{"d_model": 192, "n_experts": 256, "normalize_top_k": true, "routed_scale": 1.0, "balance_loss": 0.000818, "shared_expert_gate": true, "lr_router": 0.000366, "lr": 0.00477, "beta2": 0.99, "grad_clip": 2.0, "train_tokens": 724100000}
Below are experts of layer 4 (counted from 0) of a mixture-of-experts language model. Rows are named router (the router's row for the expert), down (a neuron's output weights, with its number) and show model dimensions 0-191. Each number is 500 + 50 x the weight over its row's rms, rounded and kept within 0 to 999. Numbers have three digits each.
After each expert's rows: a language model's description of what the expert responds to. This comes from a sample of Wikipedia text that the model never trained on.

# expert 29
router:471575459498497556490581496443488442478564556486397413493477468427421506458483416592566467583464531513444464508522552464414485455543518590500556445519498549499482543467473461524600452450560382537431583550507546498495620527441586522406512553466498510506510525607549531502532471533484442505462453509500538524472549551449473507467501525555447559535413419513549510459479526434468495515474581440548407439438528447517558491447513497499541476489435528447524360538526458475460467391481480559503422530524456446471493540444462462536490405501494580483490465564529581508425404398519445449
down0:528554482413483506544439411650433449533449468431580539497442492545537513515581392509478515471532479478456466476434547451496421455390419459611472476510455539432494491555575476497570529500576464456431552482486487514474499397551486554539562543520515571489415547404450519513520435522472439570561456500474476507510559382519499477458572545495508484477543486512576462492577493529503502507420472493509538480486458529452560455375494511474500425487450487476462532501512436519525417494467466496485427497562565519628572505508479527598537483581478439483488558575404409537422505428568509512
down1:493536522492545545538489517475553539449434505500465479436502529496503526527537485562507579430533501524497505502507458515507400481552541493550475529592471511607604426480475534493497549547403520387437434536530420467450495472553505490509568549473575532513506592518571468555485487495472516458430531454510398500517524566551395476429419468555483521519476564523489591488536490428457506470486495441518444521456503612469588560539592479499527440461589420540496586484570548551570447511394419488522468561449451537522541436452454511460612367586477478434514571485518467485517433387571548518
down2:454512500520585464511467496446478473598543433632448497577509499491526425430423441489529618535510437448533476486458409500568495481510415530437575453425586488624555540495508411548548476601543491631500410475384487542485441580523464543492543540546501463388550502484458492640478505447606520459445582487499472530412447499440558540469575486440483459537545474488508458485546503468464537518584584493441502546529514491464405492520459485455521481510442441523494437510522442515480598482481446480482534523526534570454497522480538561479466554512486477528548565496513476542573487535424509480
down3:544540518507539565480473537397493442412587448477464550500478456483486456539469503546523553496535461427574583488549508536456515503508489461475527563491456391482543578457483437475472393495546492478466569588450485493463454479474494559519460458446504454440558536403556533546402562501418473602483576586505510442520439522558571589460525518485514463524579507462561441509396488448504458490526490478421521549514511450516434460588502488499551552373583489413567538481533484504533626444568530536590466521524633489429482495564504541510496525433426397471447471503451507548577537504537495444
It responds to: Commas, and sometimes and or semicolons, separating list items, numbers and names, such as 1991–92, 1996–97 or thousands separators like 200,000.

# expert 35
router:486517470399471513433514546496457527560506480522414493599531534489437553499554515578581498517464526514460454522506420549445485472577465503458516437549443519467537529502538485505554563519631525506462494546589473424465601467537470567531559410557494557513543472535486587388535433510468507483438374502447555489491535526561487518549456495446496475457441571582485427487498540480436448592525476482495427576460524517570531423448536564516487527436550489439493499530532453407466461540478504526553380521531538486477456428508559542525409447470502527415409557563508499495371473415375474486
down0:491456459500510507513530458417537408480534491439471465394535480446453503524493501562438523616473544422470486482504447546506510522482539559500486518563464512563531522496533516462557566492464404452417546405499411535533541506511525529441501443515393538560488589492430458554433564456543442450512499532566396492510478438467386552439594513509418541464487463562493521458452497442440516497580549466558430450466452540433451498506499490594466535507449460610406391438566442487488503437561529458589488445465559437548420477529513458455509535465463545542519579445531476473402462538450395448
down1:538509497522567555583504520576458474576495506462544413428408495566494519456538622514457559424421533474475505565498426414423481518546534537571471458460485467466474464563604415450509548528456456497607493488522507536565492522569523531507578500459511508421403525469428446623395527568540530516530467447524515510511532488526511538536588526540498504508374463531527486442500561498609395475519455443512501475548512582530528536470539573542466491438538421474478472472485421602489453418512411526450470542566538469519533493350556454458482504469535517575584470478476562486524499508521539507
down2:460461525518536449495537439527488565375547487468469507505439511418535540471563523466459550450583542474529501467504437446542529551420528499451431569647550458430570525445564447508428422518531556517466487452564525435488467469536477420451467482499582495498481427433460456525536536490480573521447549509489500467481493549493595557382594593547398527485443525591488486490467431547523491481537518488430450511587462545398550556513515477556475482599562437482505442524508402571558596570497589494510559575407463539460594502417488457529492538483451547479543543511541476459496496463486545553
down3:456518516470387516598463520521484416508498475476464604487564492472435523523437503494573469438493470564505435444538553498474537483510514471448456587451520417493517608541466513537525530512521579516535497485431407470492463455448431424452423420548529444519462490515509459527521538506566515446448416434474501373367474661492455432447493557401458543514465506535511449567555465495474556415525422593489441437458470540551497528555479531507468455545496449562476534534512493574454476494549649451499463566528491576509563463515600489547521416509560507586503500466504545517517462452489489439
It responds to: Numbers and pipes inside wiki tables, with sports statistics, points and vote counts, plus digits in chemical identifier strings.

# expert 44
router:441531557494484515532498483545475478445371503502474508497475462494438562517515440505460510557494538448454430451520444527467547555497506491536557489454472471465479440426457410529493555490571538556443489504515426429450571549484492491548473546461464633493534538557466546418458534412505422490519447443548506455458491447509437546500495560638449407505447500485490582487457589484411420545462446565546409431447579519540554518542600515534551542467558542510534406556543494535490481541533574556584440582482495443458494578431501465534454445377465554458575488420493542390436459536477473515
down0:507602506555508494481459489441518518475566434441448494375592495507509443522591589612470616503408508455634479470493557499487421558577589551469512474524493418497484542561533513474492521494614484560537463499503435545548447492557545527452533617494550419441548520527509493572529478477463542513444458408488462577530463516452519462477596549543428559510429501478476479419457480561480504500455491521549475520554552554523544420497442465470528567465598504497434491516569521525510548535473506544495513569533523528451496433516493523333472514452574537543398530533525464452474547525489486593
down1:550471531444556422524536582483494558455446461599472552544472622509551459422488561472517488508484557523518519445529494469519542558464463449466441468455557419506507477523481439535543470531556505545458561569483481546573549540580451494461525507430515454432490493527579432429453426544568482482407512500440509610452483550495507458467445509496569451507513558505477548474585498590465478472389404467467465491433556500536555491467483552477416496546511427489509456515565564600534528524381446407448440516494476492468391526466458569463511507566413467585570449495573478497552437531363562466
down2:559593465461485434490466633520490559577579507551500505569449460454476484524607498494520451479587545532505526527436500548498469449476466541528430443489512476516541414496470495498530496444467516536535405541437420464408489475568407505408541505543558515512493459535465591455488559507446393580516468474599441429479543440477495508534520498524425515472499505425437582533515527545603441440512587472426517610467450530494503480427497574505495498477507437504550535536538458500478481425523527438536584490499449541533521380481552403490365463584531497509441555526532560538562490401449556486
down3:464463493559450423463423642449434482607571476542476466489525471544513481557474482528542472516411523400596505534465486508490573501522522403515436530572433593457484559412536398447408471518536467513570499445572475442488506432512524435453494498431516440488517487455534526558565506520574599534454576493580517430542431499596526492447587546508467560568468510451425546562524534491488537586509518504500442416507590480504434495485577467447506481399526552538491468545594371462489489581493482532504467499597491565478513560473542538529470469553498410499487502480506562546537459470548489510
It responds to: Prepositions after a verb or noun in biographies and career text, especially at, of, in, on, e.g. "started his career at".

# expert 40
router:525464662463453641587457574389469488481458445422500521559493510444500522603485417587533532519484496545438471454583403499462548414542397505543533528467559459582471511446530452448482540543507437528471560441492507504524635547481492520506482450476443562427453514475449509442506541487483546462395371435464524435488599508554453483560519513496491453498502627527507490464494470457420455532499480454556475580529564472585521481481542581552561421480528533536512483539558443475490461467527518527510463552441447483469469493465483422573467459500529496484517595437461554475468465521514531543
down0:472529576489439443544495556402523553521517408458594555524415543528457471540464528491499393442536475502510511509458531506515491513490514452383507605478492533531467392559471492420433490537489543491470486440566494522462510486499511500544539482459509509503424480564527462460541446490624558480566410547441504478459466521452487503557495556473458538546437474495426577472519508428602453396495561466497583480488523483523473508495504504547528592508618488548449362659548581544561504478479525545545596477572485412501403550543532539537466451532498445508447524534417547559570476509528433549
down1:486508500557586521474506494526502561458549353551494527474428325486489507474483537441541437467548461493502459419474481504506573475503509473513480423515558554479489509508598492451531532551446494496466490489480390516493549416495530584513528507425431596490482514537389465512493481442513593560475496495435592469440424441405537603473502537523463529505438471489577548611459532505564505430528470485519470449521515584522456464426486518532555531563459491396484439546446508563500464534442581395445513538528460533402537511416477519507420558540506507600499492516557536516622519461543439489
down2:539463493566482462496452480516500586487516517491572435644555528462555467530556519445461447504480541521510555495502549452486417510500508490441528479464499455475447456531518436406510606433415492530469501510503617591477431414573435421520503543515545571411501534576538488482465459522547602525557560426503565441538447453416484528413463431566560466494510463479525489400516551451414480509525459514545537510573475536459485487476446527478456597559472547518429644560553553415453441460510508460490478504494449576525444531427397481527525485473499448525499530511456454537439485443369470432
down3:507460509464525502485440551414557488434456574481531501547534516485487491413430480540547537532496486579554513593474548539599456514499430484502538473447460504459526495518485612455484543495472598458502489488432571517452461439528422454453469483439609495494453509406586526543498475497501459460470472485531559478471523506581483518459523339541590443476469492524501407507529545648519575536449469455439427521610528406500480560514597550529525568564574463410524495473496437486425527479503479513502372455504453489569531516575380506433462465496559524445495516431441544522532528582529538496
It responds to: Prepositions opening time or place phrases after verbs, mainly in (resigned in 2009), plus during, on, at and throughout.

# expert 58
router:505452504591587516543514515528527539511423595568481435509542537539499531501474466561545561556458535462538544529467492504412501417562517448507500440504499582523567547485551413523590509564456474594532564450522562422471474513520545441492453476516448540477533471507447629520554560384490408539469518490560488505483502549500515509594598540611568508534521528435458469522492568456575424491453448463497425498465611474481532469480566497545556491364573573439485368532590414462504499475522489515549407523423523495535493527555563501498409474474484531508426505461457587524442488496531545497
down0:484598542427521511466433497483487419528513478506529452513522461499535515551479449470551500437488422572540465506530573499463583492391501454598473548553506492521456589544422524491498439449466440436540567471490522480496565549520510422475577517513496532435434543429455380443534450506524447510499387564471556507470508438482493529423392533577548523484510462574531465468583552519404480551489428477488438567494557452602538483568477496431446489506448551481555467569508489607491496450408516580507445452587512380538447518495445488477564513448539547545544545575520527457448511408393439472
down1:387580478532536467554520556510466531517427487556522429471434520569469429440529559473557517490510508486585597441456567527476535498489572529453554429489528521571532462485451440447411513423529474539484565524511487498480540448468477441536482489526470519494503519421476526599421565549610518459535472463546428537507529559544446420533457592434475491532564463435480538492545591488532556479419516617450526534595532502469435559408449478567424564510550562503463496489491540457461518502526489544539553604516503522450580552565469521362439542538456462636421533454537507451513477533451429486
down2:483520477461563537583585503488417540474517505482473446540459501545484576488498461494535505461581519512553476482518561461506433469456494425545417509539483499532579555564455451425505488572596525447609424512550430530444527456508453491499493510509487510571507517505573483580494418535508477518553565589435486520544509548450505478480554521543593471563544471457394465526463524505542456504612474532426492499456418425492521589439475464511421541515526440473565429454528528449587423540498515507515574439558482589426574452423494528543600433578516637474511553472380480538534541419489559579
down3:490440540438562571531499474568573408432486428430514517547463405522515549500462391476415581416510520521478485515529564492494533588507513472556515538501420565439466545550563540491520552527483527473509534471503501534580422469552475570423551572570560580475533496494584456523534423607431530456492501498439448598548439637515586481407458464480522512373572499459501541447471573518495438580458556502570540415540441559473532530514491464508502441422531394469510524521537546497470549429537488436528460527537503429539527487442489479507527522481552527503446365521483513455536455479430490509
It responds to: English given names and their pieces in lists and bios, such as John, William and Peter, often after Saint or by.

# expert 12
router:418522547530566527395564550511442543463457472546494401446495564506539407563514429594512488455445595520544479514536440543491474403552466417500456434557423463561585498479607457547477511501557448613487508453501466523443541475494462523370427415533448522505543485592491655431528533410428460562514488456529487478512510465609460462566596547454483534514459534542419520472541456429487536509504516480522469539512477507454508495440562500627536482399500564453463418595551501453497541592488548485555460515511541523489505480534548475522483484464427507490505490443451528468537468495498541480
down0:616488492502474442483480557501499511504487578531435421588547545548552512490495489470565428555550347399522496517505496512478523503457528547452433479430553541528513456527448504462444551488484544547471552484672538510456474513498452527500470423540469479494421550507527577479471419647474533574597488449453536417515541442526450433524398502502493539507553487505462606501458526554500552580490519539517519484464478511555486467534492500493449521526451578495610546531545536522453462509525533488540555461534432493530545534549403540472427533515445482413480533575554507484340369467470470498
down1:360552548514523538422450437469561517509521486596500545533530482562646458537441474493524559466421562474559512423477494553471425509442489504504519485423436523455492572632502517557537466514474510463529538457529478559485429484456518488542512439381439501516492516438497482489466561522481459446488537428525552477474477482479469524481536515556527663627636518507503460545481369571453544438539479585489602480477465548536496507604482469445439577531505456501424411500491521524517571492518483444535472432492527516507494544536482489471432454486500533511558397404569508479440524514500487559
down2:482502514493487444412550463496412566428501409517468507377414445470512418453527550511461505470546530544403501508481484442561462457596492485453524551510521506408495456466598479535509514495552498506466561436451498502573505512544512465421515429526407541637507389543502565469503437504465458473472500491424490438491564485560558401551603520504514435473441481446518541552500493497480526482570488463484426421453516549471521486360531565546542594491467542573477553480474464570472412542455512512444461461540559551608520463489467550561429474521456577594456450511448542568493450453527448564
down3:478473591605477522454526494530450510519524525539492571463543439435561507525516564550565481555439575529466435498508454562480600474510597430462474475539516434494559460470536489583418430432529588560499439466427437453559535558481456512473458534590485523604546388548410435491674500381574535516484512560424470466529553445554477465561571555527520500594552573515456499577479486519490553541535468495449463507518509585481433550425621488491489569450517530530486471530470375474522501503467514523492508472455570485513482512489468474547470490523452477548516543462476475531538503534613557462
It responds to: First names and surnames of people in running text or credit lists, such as John, McKinley, Nancy, Logano, and the pronouns he and him.

# expert 26
router:451451493462563463564494553381510466467497534554423449621463435510496529507478471496491575499410485486538416519496478583443507475463429508532595468446512462439523444483508466450485449515505378588511567508486602513483599458531498498476517539533438593528521447528440564409496503488544432500434495508533516442498545521450539527491393482466496583589476486597541493431450547508458515556466554543499535513415539495537482503466561573489531573380506553419531425531485466476387495461496449522505408488468461458483586471585542500489457390529457507476505481571475589414486518479375554480
down0:511566553562389445549481442479462543551551472567460498589503417525577394528427510621509444519432526465554506514631551492469578478488435511571556451523579516491483567468530528473560440586499532566485531639522466496527487531525562447457479548493488551451435531526500525586454526408569523419388419515474577490551545559526514489511499512567507567517523562503476576611482475475488517558488454517500385441469478442582543515573547560548574452504502523566481458548533553560562502532494570486425448553516547481542497544551445513559482471535431495566472492434579502492519520498486563488
down1:468396537504547559490524433480556482468659569512440453527492526361394538586454471488529478523481532531484502440487527542462451472451412603462591522488478591555414445485531556505623467443567538469496485527497415561504531483541519537512428502543438510480509463567557479512518466463513538516555515509508553474556479550494527511529499494531526534553514554608518559539489522536516537523524494470438528509477461532471477392522437526553547511420417516438513458487557545427512497502553530506563520408445520515581433495455460518549548454480535552476396567628509428464406429508538377576
down2:496624532585534502525519465487464567476552472479531536480502584550481492460477537455480503467528465526453525573447473444589507473472505466555558556573537567589553490488475519489480491450489549415454455485496577529478524520548553470467480511445549540504495494429486425457442593498496514496529498540504433528463510540476493444404493543488406530467465634484450467394378467433539512506559475487480600572483571551502393514538573531535424472454560434433542526503548498562581514523535501465518601543491483590535528464469412584498474388416449443435469555425517470494650524493492420574
down3:576445520511503422639559478444516493487435536507523470437497481441543525540559487550466507423481520484539436538393514574412491585463543453509535423521466519422431553489467544552399456466521452531531479547466483486460406563532476475429543504542548460598514546389472488436532575418516538462555517574432464640479475475485529478509562548459542442524582513498511499564488453535438492621532481461541543585592504429470528480543569504479404564460515617525469506415519495542530492516499462507524493538489437524475400480486537512594572520517466502519552565538537550503498420514600558444
It responds to: Numerals, years, number words and articles opening a phrase or table cell, such as Two, One, 199, 53, A.

# expert 0
router:415544563506499512415458473450498471478442476530466461482499531554531485494525479521547527511425563471433436478507555539439561466554520547606502518605491571535485479456604464497572501546563463544454570473509481557509590458507483510461468495485532534534526456658476579445562551450430499517503476450557548407547582519529474472574580492558540491478468490540417487447457542513498512576454547498458475456481549548487596565444561409468505485468511530487496432590586458479553553505467544568489414435574598424510410476498473505453546466473360527467542549543471587481372432487459472532
down0:443566526500540423473532539460480492525580481468545428402440488511506510513415570582475534486515581440519499529480479462436431480524505643564456504573583585558422561547487437555525394557508557567477604428486518489535438538460483517552490431462449435395500560584497503489416549484427512530559511453462495495514547496549443443520532550503422479536464517530515454462407535586455486525526532476473448483414455589453473540486503497559496551486510469459523428575497535526498494481513558610447441474487561458427522511499612495488529572496520424411517447433444442464489613447524519583
down1:512555484482590552442406433501469532554504520453562502522518555576456479477490510474467506488545537512517513465506509528535418492503568552483563540419426506521520585532447458503497429497509511442550454533474421487535554507442498505482567517388485470502531529500510442520428483543425540494457526491525437484572507434372445664529509459539522444525531557502435456431491521538410450521524458639510485565593489478576426421595457482482569489444516524508544490459565443524531493560442558539435588545559450526475587512582458577501520508539425452522419495566421376585452490510453565466
down2:526528477500460580520436561523545450610505447523484489499481652423462461521545490508474527494509492504511531492464580502536520478533313527428558524487625503470474578583456567473553518448538511457533455486454550498400550520435499416519466605455492449465427499510483496539476524529469444475400530501564554392512529525585429610437556531499475484532493418543466542502467510547453454507539463490506563457553503427484552495421434481463482533515559500467540556529487479532584509511486474498541532454523493465533528524556502682462579460644527491552454507498528412496550504494537555468
down3:490527503656478498516484522471459626502540524524442442480565491493510525518517501483522488618456526474452538532468448529469551527637576548466534509459545503430488529458532508447514570527515460530534525364461423421468460526475567493548505490479494462489511454446389553374515497526461515564492529466489479496481493583552563543522535560475460488512503475550383558554467552497529497549539543498518381598562452522510464550499549476544577522453498572530511516459569420437449395523544435503420535449528528515481488531470462567457397478516455447500410543619479548473564527472518359473
It responds to: Surnames and their word pieces that follow a given name, such as Jackson, Hill, Cernan, Cassius, plus place-name endings like -ville, -ford, -brook.

# expert 32
router:534492520457460545596437528458467422477458463532430330561499531496436476506474532582559508503461569449531524512452523536463538427519428559539555437494466510519533556519515433505601487500594481584457468436535439376475535489496527548441565461468448475440506542483506526436513478520520432533429468486547523495507560463488516498538478406526563482522485410509495534448458613493472525507403524481469437498448543499563572510584565572510627511449518533450507322615503475438488473418467487499533368521451508488527445477488519560542461497492489575515498513566544605464542475505470469465
down0:573562441503473426497533570428540559487579489609500459593586504508409486462582515514508461451439497566521509500511524575424470383480576433563535563496522495473438469461564572500456506517554472571500444525495524479501551533404413476524524555531634520475464434438609460487592449520417507492534468527592478527501565503545429524526474457444525470495544561537484462509454448426506389558556488435463525495445426458544498511456548525497493514475532566466498435476547475473506481590458478506514451414574531589579556502497471507572491447485531599507517546406411461418495436437534530472
down1:534512419408490506554515500467480473524487459503495519536563507539551492497497596502518515528480547434504450457454547523459484545459435493528463574540569521547506492569426570574455449472431474486550454445541536524452479523524574405563505477558537604583532461493477482545467474446487543500501474562606483527555446443509439519460384541484563452556480513545511579452550422466437506536459571514557554424554451449538496568577364466535490553513573561593586493458532442576482539411481572597486491477534500467472487485479429571517454545516578479481573526551455534376396442583527424440
down2:512453464505534499492451411434524500423515534476508502485466527424349522432485474535574429530542419573466436527455523565510471411470485443562545556469526459486512519477479540548570406448500460512553501600429464553524485515545489470417666446469482593578493510465574562500560448555513490513427455452392514527468586507455456551523510546386477509444516524508564514551498481575535506538470471504473441590537486560512492551510409491464546494513475563526438530459485463496545452481446449516481568539507433571481513471472472494570566497479601390362448512498528580514456510461561438432
down3:498478457439481485455528440431598480557501463459499494527481478439468505485479643528471508477545474495497509546550589462494555524491459542504508449434487520494376522529525488461541462511437515552506458524531508554482489561535451496478439526467496368478484549558488556445431570516562432492495486440465613477577571449471535520478539415420485564475474429523501477504529473441510480417441550550427427531586500463551607539604463481456507570623420511453407498419635456509500460509498634548553558576536502549452448451535496512443536509471365542505599528509444440509500504504508489495
It responds to: Joining words after a noun phrase in running text or lists, mostly and, in, with, from, also vs, defeated, against.

# expert 14
router:446491459471481497486470591493489551440430517453550473502540559495490514553577512574468530485446513508499523432543480520419449512498467573495452524564509387449573448532466420519467508484477440550568595518477514535473531505439425424396447477410478458466581425491530534447443548365415544487515408422589487522434576477498501505506528530630568526600512534505497552514533524513475524542456542527524539432516564490470541528515467536522503513366551596481585373541479497490543594465527597478565470506510477484452415526551505505426435403482485489535500518409465535426438490510432491512
down0:542497506457459468412463555449446519421471598494528489553450492522489491486535518589588523510530498558451460403420467554522581485418511564474561516485453541504455560588429501471551541454412476453521458461551403452433499471448517512335552529519520466540438483515474487443492477527459489416440618464439506500585561584510507521420546437474454522460507513520564429436544462553484543464525511595491430481392483411524414540507507524479428541537534469435529503534486505538541385518453506488554449503500539472457595506463553468449573611480480550518601542524445508543555593523524541487
down1:570527514453469568484537519548488527444557480568529488510474520560426559535477548535433530472558537466550450469529578471526586432452447449494505515442466581482485517472518479495520444548509503514523416458531550439432458435556453497432449476649458496572525505611500512498530516521483550538467510621507501527462545490588469472484499480497592481501505459489485388371389516505526567478397554478501477575454390487498464524500509504462386561589487509514586520566549404454447454568450536489523451538553508424441402513468481516545507502479553551474486587592571462476487441456623563506
down2:540472543530520485566522430478485505503566500545491490520563479548510494463447525551499443471528577456547437486568489592491553518491484555392501384467547512491467510504497485500402549604475534500574461583460445589510505519591506530465511566535536530506553425585527435461497490439544496437460525525576541518553510507513523447421425425538533426498443517507503503520483434437494531464518446420442484542406360517490528582492471519579482506478411553457527512489457633558431454635394460541486542529436469438550480457526525481556508493454441480479559570436482495507557370476450534616
down3:551481556504470441541489504542450530536434521433543431457518525489545540507535487530614438492511449590497510581447454467554459484564507488460542531500566590470437526456518481405448571438497489429502516557545498428532576473464498490449604526561475540457431502471511490537429442471492514535450440496521468542460461501452509454456536480436562530466433405476482473413451650480557471454485503543508400518468452467555447474477478590477441526549513468535488529468457540460468481586484460589494414496425444518458573589453563476566588522487450435500519482688451527587545544408544426478
It responds to: Capitalized first pieces of personal or place names after table bars, commas or "the", such as Mel, Los, Nancy, Al.

# expert 25
router:387539558378518497540491512432429483492435433499495456528559465451439496511514470530540473471477555601400529498519590468495507406594439617526616519473475460495539407558566452537579490506571476466486595554532566504470515479534584526449467539404529471477493501537491487433457547479430480499473474509550517516485558544482556503557517432514484517472413483478429551446446609395507480543511564564541436467503557515489516521515509564466512501497511463457471453497478460525517535479422559439506438545477481492546526519461551518537564381401454498510415423553492586394444449413521400460
down0:517498492488496494593515540536512444474402570537509438480546460407592487513574464432573506484445478458501477388482533490452473419446536527472424574416602520465516482471477469532478544459448556480536510529509487486521456568521463455497558450513484439506525484514429558448525462505497477533512485524550463510489453426396553509469521429495544536453467480608367515476483569505416445424500567482577491556555441424452388532484538497486412465569413559507458505481397423451578509495553434498372570492488468435560532563404518570548489592476521597439517459571517497544497496559501471445
down1:538557504373451488505614462482440486568473529519451453511547590405518585536508545447478429470444435571474455471577536485557462571476476547446530541535523539475492494542567521589561533487486481472484520418538510543548460600463472507491452511488541493510545571516547491414520498547492539545492473419490479595505661409549581507548503461643571484399363451503460450497512431522514550509468513465498420478536545534540480619559471524497435523543457513515455524503523457488492475504548457433492522495549486505429562456444581445501549461539455580437455520497501470593450523444515509394
down2:375570551422458514460446565545512441459494492508524496424431521485390427459476484472461510493566515550415492450518535469481539506444450522428595543477421426466548522502466453579448534446532394497534444504547533531515498474476588529521476543529492473505552505526466441483445574565533470507462423482494466508466468456458579539521419505458496457433478548520494413575465570461418464504500512532509553461520491504492444527552525471694613462471544459486370486596484462536481485505490529506549533435451605434455456484461557489447577575474480538473548502487516453607375577519500519455
down3:453527522607490522420504482572510460477487513547440424419538571535532562455557487474571484437543595500541461493531470636481568487469526519536508483498588575544535508503496446464481420540444455468468499495494511524479472502511511462518465471480437477487448461409454531444489453519571520521556559563557505558503544527444496462484410520507453547559597492587468511604485517547494455412613574438598485427495448552440493538443564474434447568489431535533442562493411398517589520503473521457481590443455586496446424516440467542439464487464585549578433523507615536431540528488432479505
It responds to: Subject pronouns opening a clause after a comma or period (he, it, they, she), and and/commas joining list items.

# expert 6
router:437528555494540492590525498372478492493455522458458447466654416580465466641509464588465575577430492509501411387585507427469500488486422548516475518458549482461533526529494417507556446578491408535575602503455504475526561516444518488478519452475450487479495476527542556463533535446510433537480503400618515467446495504533473438487440491581524530478549507603535545487516476424529456509447458422524532440557533468517449570540522541588522450468496559385537454516486527508530534473490492495495453536557485547474536482593454499521529399402382538471451459476488511491476458501481450449
down0:545538511502454475454505562467459456575470550488530481460577485657471394506529548513513548409490445350506519471553557551522392514481456457537434473496460509465428461555571492466436522435549466480562426527481538464525467565551426543483545477533528472474533517497554505459481529506458517492594499597452590495535604507496448453451488452407520459504482485474407506507558558507490490455434438510561611555582489462455465427494518505515425373466478545533459465487488435536465482473542524375512557461426545496499440521507472462545534616511541450453480450557455446603475526503575509409
down1:498428479501525477442514508432538448587569479488414536479549395479470479497392467503516481488537549457421444418556446489469417505477462480454591478584457593573532503400498551570475408583487550497461471481455610536558441512477547420545389439497523484516545502509590530503461515512532581545475512446541541526516494478526508549488614515519510568481529483603534547428585452517498513549582489554521520551378499470491594543419500509488594482456480522528498493595545487512552561532493541450525521390546590430525540508579395476502524470513530508443511474420563504498431467467463551550
down2:517538434495482460460593508522475494543461554477482451453485458587429438544460334519551465520443609507510513546570502484527412425579395479582499504569459481510493513468453432441410445455531490545508544537572453555484441375477619455402527453480511544570590511512481603494499497485437500533455497485590506538555519514522397460500481536475510523502478481432508534428553497539475572511513488556504534496489567517561457532490498484559606454443483495433476518623487615525445558486444483566483483522576439468409495549492519549476506489497434502577601489552467462455478462477442455437
down3:382534485494464572486557500466502434506569427551489408511545466396489415538467512494480484541381496461510455544518492526551503480591431578553371598454484460483582449501548540453575444519484532512530411535527436568515517476538443567545401500518452523444555546507460504471425477421486489465500506435574534549546559552391481517534550515462524512555516552530520506410486588490508509522470472505486458550486376479517540510464491459474549418580489490513481551495563421512557393428528498467442540483556384603422463522480444542561492609485483568465528491522462587516525520445490538555
It responds to: Pipe separators and blank cells inside Wikipedia tables, especially medal, results and election tables, plus country codes like USA, NOR, GBR.

# expert 56
router:483595473475457513527498483455508421427494539428367485504554547511482459577478549558586551452508524519475508495472458410541490419423501542529518477551473445571538495548521423505556501584525484576549549488514550564495575530474567416439447466483486524526474475530488541412483461400530442552461493522520529436493629552470495522563522525547576523481542510589482472505515589466444395568478529520539508516511482491566589523458461600504456509566500455487511393491537457485493573577486481475549405516471540492449535393504445582539436477511388509490524485515457591433348537495495495395
down0:475553421489621504468563383471548457507388480434549579476445436524521508464539567595481474505579389492521543526452542511519452541495497443514509500546418511504492517493544538503557465494514493467468528536449492518513445496557594589449530482447506527461502574474486536545559549506509551465488441381508510510512578439550555534461362574505543496414424451384553521506530558482470507406507466440518525553469512476504541456494424580614499527449537577501430514500563501576529526502517473525490441495572490593425520600517464420529458447569488402522487551584467568439453468581539508523
down1:460485576450535560567562532473512395560559477511469480534481431485415518526499469575491487493535514493519512411531418542461529426569563539452483544463419435454522435536494466576494472512492581496484431508495473516503457561527489530569387500515482439534391516538517579497401524555446488497467540524433448552546626437472562421476596557501470402541471563452461543659567531471449535484498446458484449538454533477498532454444464416393591471530455513459535492468482404583506534498580438455485521406493574438530517501501545483529399455518508454532496451478551458429460437466523465539
down2:538489519485492395517513474406445495531539597535516518500527545490553573475552393579420483504512458569532419479461444505453560471493432457433481521525546477456553455552507467456504507461501529575576494446476416486488423509563540514539627508535480474511518454541494519487467595479467582608469485517576489484503421539468448515544507517524381441484490576652512494513484539590508478370519594503582522527466458588565392462505561524413431485487464571387522494491509425503498531453441465565533488525481532446452427368457477418519495455386514506495501529528492527480519483512505496473
down3:540474510445409514546501504507502491533436589496450566511431449490530509537456559443400365608515531543532455541563480412600501588523425621516566447503499540455495513546436517436446476556537492399507436537520497515447458477461485548557486436442451536446493566496425475560604573507516531503445543570501547605527504617410468499490478463486504420421529515450477478511449454534524475575554432555523503437560445556485517532490510536485408531544491522509541605548488542507551541481506477537538542527521436483467409529498497486568494482429487447550504442444572561431524539581406457572
It responds to: Line-opening dashes and field names in infobox lists, such as Born, Died, Occupations, Density, Elevation, Full name.

# expert 19
router:496539587453465589542491493392487507477471481440358422523506482540458481608440438489560555490577600523484463436554500387492520510511436506527481470604428531545512578478575519523525494596498467530545568432472485461487528470448565503484461406574466459422488494473432540449530531468468510470526410437541552429510512608516476499517426503584546535528479505606450577413509608529498463532438475470547469432509484479510530574529520471472484368498454493417510495519557466491447519495516518463486430553530482560489448483514576491436442444443371529430477545540475528460431413494519479498
down0:517538551484426558469545584499509416454502437620556438503442480504490513479552516419495502460396494516467533521515449522495528427519475514640501481562559489440510511567475466438518497459481517478483417508505490458524529495443517553511605489592484567521472523441526539533408453556539492469449476525571530528535606500565531508551502499458480440538549475381434510418556488528538515401580500438537443528555517513424528543484453556453387499645487534407509542530499529641506497488439506546487443516461372517490558496418430434497489499446585462580480553554547559566457534507495544485
down1:484415516510501482421434533557439552614488489534457446553513527523492464526520424470603404526456471548548459571565464464495532374539436366473476575515436492474517471463491545426496560544438505508551512537570529462437465481462435488439584486481469487619449502489467477514479455518500433558586463479543554500455548463512503452459482470600489557487424448488465518510483542438372441563550493555443435502561563466516528466412477512482516459511530509489494473515453396471477485504533500579482436531506623473472608544435554540437509536479528560397505428557418551442472512526513590422
down2:495586519488445548564522461499498417536435508507618547531462471442598489425576480481467519544541436505431520475492533562494490502515438577433497487414493518562630502513420453488546405488501566521466491494577506578587491472505453524435543519466444457492462496471457506497538584478477421591470465516500430486457481430498462545549464554606469523526492491478522455517417396451492556475437598503449505515434468515563468408546499465428565514349500474523486523535590467444489551474444613443499589461511521461514614475574478499461487550427484492479539568562491459431447527552461456411
down3:519605453453469522471543483490535524430500463576442494477487502453557473513472509456533427477546477596454488580513494543495512514456479510634480462492509483522463549528472470685478583483447448441478580405565526552517493461427501494509475469452513469580469485440429555489525509555538485441445467551501511458412598439465490504472384492484485433478449550498464487546561437532444470430548510508580503458465527449487451542586527447480542597482611530518594557550512516493580490549456520496508595540481513533510501547537527517458590498562550501527474399556527405457575604641558500506
It responds to: Table pipe separators following a country, team or party name (Serbia |, Labor hold |), plus team-name words like Rovers, Wanderers.